Below are experts of layer 5 (counted from 0) of a mixture-of-experts language model. Rows are named router (the router's row for the expert), up (a neuron's input weights, with its number) and show model dimensions 0-127. Each number is 128 + 32 x the weight over its row's rms, rounded and kept within 0 to 255. Numbers have three digits each.
Before each expert's rows: "comes after" lists some tokens at least twice as common just before its tokens as in all text. This comes from a sample of Wikipedia text that the model never trained on. Tokens count by the router's weight.

# expert 195
comes after: "8", "7", "3", "9", "6", "4"
router:060082187174124094117128170150167120167133166117149112145125114148074087107137080161129114111154152154152151168139149092065088088082157084096095155146142097098106185098169142144102118137116144132098085095106178104145174141169154119122147151161118076157073097128155104129093167162155073125124189149167142171094149174122123131049101183180156163159142140117128129191125143173093134084117
up0:141121105130116163143192190176145112147187144096089079101124076066089170127124183085116124168122122146186105131139093124109132115124127180075134141102109166122109134111072153090211187191118149146129136131104083151135137148164169143088154160131101148086121122097106065102123103071167143140174133113165072098071120101137118171134120095090158076117108140055140106119101133090139165138103
up1:190087095086127160127180132103159159064122171159140141083168110151122150105130063142117090106151121098142103079112146119167124141094087105092124108131168092140034082081069112126154092139089164123101152171142097109200154109116110082199080145135084173108130141122152137141134168104164132093172106150151118183135170129156198125091150136133145139099122179081166150141153149167104119156107
up2:126110157099095137124173100161158131128106134131111084113164127121164118109162133108107170187145055156152109094165170164111129112174056171088094153078168096098175109123130047083090176109110095143091143155118187137175168186117098133126137161151126120129151081113204141137142087107162166160115129124084119139123185127182084133159111125144108099110107113124163124122084139055122162099056
up3:098144092120128155109143146082098092173121030075114148178118126122181130175025163105154126122098131184105139114130167189112153136180128146169096088169092110153136123172163110172130163149156132160145119076116114129136195126117141165072136124096095158093118150120135116143062114116117128084134118112088143137166126103133102135129227123122177146114135098135155159146142121096052167144155
up4:143147109186188126139143105129136099158146112091117075203074109103130114135118169101206119166171095177113098121161165190114119131137129098141107114105085208149106134134126170170084172100114164056056149088118121181101199149141166116083073132137130156119117060114107082096150124089115155134112084129126125146168054093111147141137138114165145098111122146096136162100136155147136144152145
up5:118111161137180196139120115165177152167068126158122125157128075087136090140132119161143133137165156133109110098140100167058126091105119076142227043136117164178094109155117126101139120196140161161078140104114190185139143122140094140088152137176125122122121120095126140108135116063111155185096126142161119115116128078144133125094152131136229166104089112136146093114089142156167100144142
up6:141104146123132118155133178179100115151119222119119090139133100177128135124153128137134109135061095124135168109140114160095166120172127079171138098143095115149137142158111067103155134098156068201156129152122095135181163095069113063137105163094162133132127148118077135111127153131074118125094096105112065136115194168064126108154081168104107109157140125113110130216165106139142194163180
up7:189112126156140131169162109138138156168164126168145071107161125126136096130144132140103100120090151114108122111170140125149074164116053136122158126155162117123145109152088106088156131183129136124081099150144126073167189141169125140078023136077129151092126132128099075133166132098139136084146080158107141124130192177178141139148140162104096099135177139101194083154214184136097135177123
up8:157110142132158159117148116124105119097116165246146130124155102127150103145109106152091123116141126165123146100127060177159151144099124127111191175089182122164125054091103119127122121075092080117124115139112084147150192086125123059150068184122065114117199100068131135155154138113150155198120098163129139123167149159158197127140131130110109119109137153126207097107140094132130144137118
up9:121121125112148120127108142181128113132059165079101106115124091112162158145135148110162109132175106147144100137181146086076101136174109147133116121103120089099077138098121151147077120105178148093139145087129126154119136096048113032124102096155114143160133170129098149166186123074129197111132141142156105173129096044097151138095125154175219115078138170153168092099147128125123060156139
up10:178104155139105121167132109104152108143147135128096118155146131145081090101112128101106150191137203116097115107155137119154078145097048105122113115116155146108216144145087140124059145154116129141140134134050115142120109100132111141164101139120140081104104127226171136063116151065109135139116113145105186149125184111119044123161157148109140089133181167188134103137173150088089162145161
up11:088101103146136192187194159202133111114118135114102126103127154060145123143139196134145159122133093102065129117143128171140119095152175067133113107114126129145172118171114156143142132112146146112109130129091149151111143105098165106116077167134150109104135139092090064154137127066127118089049166128092111141133132074105211184123125074092125031135098137147111114173165169158142103159140
up12:110093140129161163130110142148199104061098140111087181116143143057111153117139149106130131151127176134149117122158174112144147106159117094106063099110081123142139098166068170127116058083086134114213140124089106179110132057074143112120167174135134127179087095112103097188157098104138127114066185180134128145129188114114144136090139170127170064119072128124139133110146123112130132155150
up13:133062150178162153143118144167181092174081122128097100101147150136155139128133160039131032107151123107126152132075120140102175161173127121074093153119090166146153134146124177099111094115152167072146140085117123164060142138138111093102096145152088111108066110071132146143149153084152143151117137137126090143137168073135212150153102091170181111099166122147115153091128124108132129105189
up14:123152128074151165157175150128132116114113095144058099130167136103124115150073131090147123087160178193150118117160091171164112157113162121093130104148209122134174127091105182127160087133157146150169131138078157121128156124109096103190079089130119083124172141079174118097136064091134140105082137096171124111114125089114105154133109216100070132102107207167111088114138138104167130174112
up15:147111118167129144146146184136121114155154100090081076142128137179156097175132177120197089085112090079126131116152082164089121135154136127113111139132087121135090147121122107168139196193179133160105106074158122149162174120073159133069103184116123161143123166111117104088065105042117135107154100130143137134157140080102079207080157113130160084110141143148135122127164176117058129137151
up16:118074146123104089168135147171143112152094176143174064126095109109119115094080185050191111133123109089114166136181093118102115154141119101114096136107092175151160114149158164097129154161097168138139113082174158156106098114110109066152098149138116149095114071147083156137150113062149131123188167138128208131101155128079109131146095128131157030095156163114149108164176137123109165113105
up17:133091113156145189134124128195155124163094088123105116087104132094179148173139148114160176129058088160164111086135134139089125118187119121141146078103097141157168126085096123100155189187149155146091140161105154140124160136156153090126155183126198092092143128066092129052140124118101123035115096100148085098158143124096153119103094102085118091128141092149102185097120135100104185109126
up18:120088091138152169123145177197104122161174138158124088112161167156101110103141035126146129107092114140146126123105103135139134154103076056152155101115191101122148112157158120081115169142200099130111105131113226126170118072137089104129178137100112119123136156109146153131115117073123137085124173133140103181132168106070166127096083145115136071135090167150123100140186188174110137152171
up19:107047119094111139150103132212116095102095105120111091124129188108131139105136121197096164120072153124068191125131108093116165140188073224103095132110123070148139127136099115087107087128137077151152117104075192138118099168100112120126134188108131131155122082157120124147128173153152142109092141202105173106164157168177116095130108134155182156112100103120151113173123124121097124117099
up20:113098170129151163150168122149161141100127161150123133143106107111118078123078124076163157112167056166105123095192175182115106125167140136084140129081091129134057078149099150176105142174105119129073134105169102151133125132151123118116089148187118087081156077150113116128082094027161166156124138163111138105117161125145132102101169072145131077144136159133207143117117164158096177133082
up21:128143097151111123139143114145134096176095091167124112146067203095087114143138220165099064136125157101111143104140172157103172152169155136126076097076115096147077118161110157158143124071144098142105121070187150166084124105061166112108181172091096157176099095158095154128106133154164145092090143161120160103135123128145175160124150156113181087124092093163135116139173118102115171163164
up22:166097124092186154138113178152112097164149141131135091150112088139136107185128117116222067125135157128135120117165049184099102091138147114130106083169110121133125123137114229090172165126098132112127160091100115144082164113108114100125134160176089059113135129094186127133140071097105144183150161100079146109155110078118136152103138108137191089089153129116074105131119099103182150097108
up23:166139144085154159188133206086114120127151123175085150100168126151095106137160101098182060148152164133154119114121155109144138105119159100141162094113106159133191124130116167105199074179103135147170112155114105170137113132161123090203109150147110143091140133084114074125120171064134151108112147094134046119146113099116107065099177166083160144105124166089122154190092147113177098121142
up24:147110131170186166102127155092064084115075092100097140153148142084147162161077149060137131103162087142142144090106112188100176135140134124123099133205140180184083119108061158133073116164104102073116143110083047176104136111101125121120151169137125126118119077083156164141149147114158169180127144096136089131158109115139127172147182157101180107077162155095105157104144148113162125126136
up25:143083131132105142201140180199171102147106177107067147129207096128138102161156133125148093161100202141084103125139145113086161075113071093193147076146092089145064148127076129104138119171114120157135125105078138138097137072099090123106175134143121123140087173161140089133148160099123119155074163101157065096126150121147147106095075147152191110135117154123129096141091130108141150143164
up26:134103119150108179123105143121125107085057124127068147153167158120168108122106055146135127151123136172144106086155126142118146143158107143125107118194117079156135077159111085120186107104164092152135158105074086121114164103113118121088139136205106160144107124136191111112167091060072153115090099149082165061133119125180132107121156098158186097101149180103138174159114137169098125076055
up27:071118155181123170135081108154104077070074178094091144164139139048140112091096114076162125106159111150128145074163188140078131119175153135110105077137095156121076103139092129158124144225119148089119123116172136119105132111125126112087119161174114115106125104105150165172100071066147174150137159114068107160123064118113132159103170118139150136087114174136120145108122173120096109168099
up28:106052149119105161098117175148089102152140111148088120093125130082133132139102136043107180067147135146138151092109121182088139103153179060122181106128122154143198119143106096138151085099155097147164126114062154109117118102126153061103155134125143096096166146104157153161124105081124162111065086105163100146122166121116141151118119205112134076146094125112130164150153211075091139157153
up29:101073153083160168127108114140211135130157102154130137143133060155108152119084172124071108169087120097121159121118084135106107091128057181090120097125073105145077112175104133101148131145127166107126166124160137148066147114143137156060153196131177096101085161134125165097101173087036143127089109152083139102133165150147175136169137116137157134101113131126108122125190165142184158122110
up30:084083116158150186137134132114136106125085099121127115087137202064116169136096108090070103109171102097083136074113093132148179178086132099166101135149148165121124120182147137103051127203045106104140166122112153173092192138090133155100116143120101146105139069117092140134137190151169099126091123085154070127195125133106072107161122117131128154095139146156128113134146090156099109149117
up31:077117156114167176138066116156180094089077130103092142111174122135127133166143131190117162144138131133117172120113152089158154111131114149124059147159096127136086114147104104184113052117147116145135145138078138197123147129137160126109108209150160178119163093122076076136182119131093152080071154164104088125149150188218152128153100092123132148106127124091174145111098158095166085155112
up32:158225119173107069147074157146151115167089142080118091135115110147153132084145141108206106145115185151133079115135128131124128145131109118119106135050167160137139107099133164104097217131096154130084147130115147166100086154116110123149088143055101138116128067137147132115131124094101147122110112167181168205113119092079120158147079113108155091112109111205141089096138186137100105132128
up33:119128161112160136123187138129176087133087085115125084111157092084117096167150106127111089119119132114102171135105092109167161122053057119154085139154160129147086147204084153154135150072013155159121117124110168117161103126158065154070141162097140131081156132127136134140163149226129118172115131124145070102172139140131144104133140174092104135144118117144158088165084131124123155161150
up34:134111112085113131117113114161092116052132142124100172104153237127102127189136136177099088137136161072102191138147100119160174124126109102161078149115116095165108117183105145101134049107142114143217099154128133142124101148126198143165126148103115113116118140131077122141222131162179162157125178110127150132111126086157141123099112142073124083058089158091151112120142141123132160119117
up35:215147106124174155153065128140073144139084111194071123182112088135145124116145102157170127115149118126126080082156081128141096149151123070145156106152158162146133101156112144145068122163191056148135139119112118129136129113079121138169054173085145101126120137112158131139171152120135157120124079162131116134184117115107102157116154148170209044101120143147116137161062136159109080158144
up36:109081088151146143113134126125113094187206160141162084072128134114126105141114107098095119104075125120105144100096072167161101157136113141107168110122129111145194160174133058091135161038167118169099098145086186121164203121125100127123141138100107133119081179052193157160103122124147117144084142136138115105152144131092153196129164112145141099125098120094154150122179152166073128149155
up37:125091143122134150147146136197100123130077144128086112133150147097120141147128169145086151167064164151090157067163147141192157155165058141123091134099154058142167152179082123132100074106187081169166108105137160178110065112111110103114160156108112142142123099071116138146153168098139137103038135156108138117127171167155177122119087176073187104100092112127117154119131144107087156115138
up38:121114139103208169158106107176119151146110111175106072190100052109075149078115087162149206125119105132109099102164158121132090127113120122120187127107203145132069085170133153174148168147115093114093156091110172129110120140128086114137063154159109122122086151132147074117163165104116111132095138186164172092179100116148126167097136119211123117125116162110165143120098122152129076132147
up39:137098108165129168155114120091114134170092101114037130156134109157121105106107089151182151108151167135074122137135125162161142144146078092139093099156171088158166069122106175137073187099155106131148126130085180168097129118110113105138173144136107092076175112193170148156128176151170130089124180113051102149143093163139130129112160117110142151133155113129132168131065107137047051119155
up40:183118129096140137125067115105122177134041132102100188113117190149151135099086130151154092181136065092095121139138090138136133157149108194170112083156180080142101081101150092174093157166124131114176135119159159104126140113098109173116146140093110144117151115119169180146129100100066111088136142153101132138062137105122164149179118161168179118109139180204173145098133078129158140108090
up41:152084150132147128127168151189075080111111216176117115111155099127230101150081097124165147099158134145161140121187095168153102112157082050145149103163124088115104112134100170104167174134195159167129111123098145154079136099076111090145175137129145131136070113139139144131159112067131157145097123065175126144116155105116128121096138129107089043123107162134136097140154130134124106167146
up42:093099161136134089166090122112177085131115156101184130146115103175154091045110101135172164092175168156116107147078144093080123096098103159160114116101166146110174134123098182127133134193121194109163127138129214121091158100121115090152145092112159146124150144160170148145129103097171107184106186161123127119159132109099149091105097086131081147149166119082148066148163075069113090135150
up43:117220122109091162132098127096126137118075182174176065091146105128124108128102080153102195093117154082154165101119123196175156183107175110190099154125102152152135117159093152132168058159153113090130152154107107169116163128071124104140137136137131136128113150103128055156142111151167135139127165166135152126193118106093138121108083104139052098134168097157157118150134085166087084143139
up44:171130116122157131170126119192143129144124080178104137178077064199068116054155087166154130119088049106115146119140115125133062139157114150088147092100139144111070107147135178138119176083178107137090133134109176142158167137073114172121071140116109138141117084142151116106103080065202144132101107188118171102139117117166094138150128082155165114128115099110152177124108109145146122140149
up45:114138105203119133113190151097132052108103097106180117132106137091110134092073107097132139119152134172171167060136209098163163163134111118159114146162090114154145060183127131159135127180108132119155134071113117156119150148094103130084175207132117118094125166109095164123083170149157139091129122080148067080132093154109126110116173139099123138121131096158092149130087138096081116194174
up46:119154082135075137130143136090113116080103162124059169071211186078143126117105124104111108110123116158154052135129139094123174179070106120118105113132121145131097155099108134109158160174173076104165107126148094141154130114149151067178138149174114166116089193123154097120166119120142140145147146063166079167091118112158128116095108159158156147123128240089156109127161122118125162127082
up47:093106107124122141120127157178193062098138117095131103152151104127079113093069176068098136117138165183151201108126183111085172143162127173109089133173136141112144105146129175143120068159183119120123139122128118148053137129132136066109155104128107157143137127152129119141095128091167191133131109139140123120172084106103120113107151172119203071117185132139145163122168102046144073132186
up48:096151166135158135128113097131098106158048023205112067123112086128145172146076126096147108173120154091153127110134148147121185123140127097172081146134162143135152108134109110138098118170169108094127177084072131130160129099118077186139105135113113092136113074076125160175143058160123111138135122127127095113169137092082177158133156137159137078079166142128095140128140083088088123170177
up49:087135119120086178100156179143111146076098130119107167197142115138157112162102125128144131136118191178142122094172133162111134122123133119149068114147143100118160120124024161153172081219115165111167126104102081160060104063086089113158157174137092099162097115118138127101125128137178098083139126106089134155121129129116157161090149182102141118115129175118102171125138159121088192179088
up50:082132126142135179134157148136107055143130082061073161090111130121139142179064185048151085130177132127140165090126116110116092131178130172101094155113095167138091148067106116121162116158083116045184121126163085141080148146150174083087132157130135101125110171058157174161176104116117141191131105108116117135156130120082133193102135093119114094120124114127128125114172157133145157151122
up51:100103131107133186209137135123092113081107166057122121117184109160135117105170120157113092147131154160117095102120104101132081118153138059139131079148080131130164122111098100114106096143187156150192149171137041133155148091042103075113144160098125144141086157109158153134111169119140134117122167099101119165132159130080102108099092165109160125156072140095126153183078145129145077122200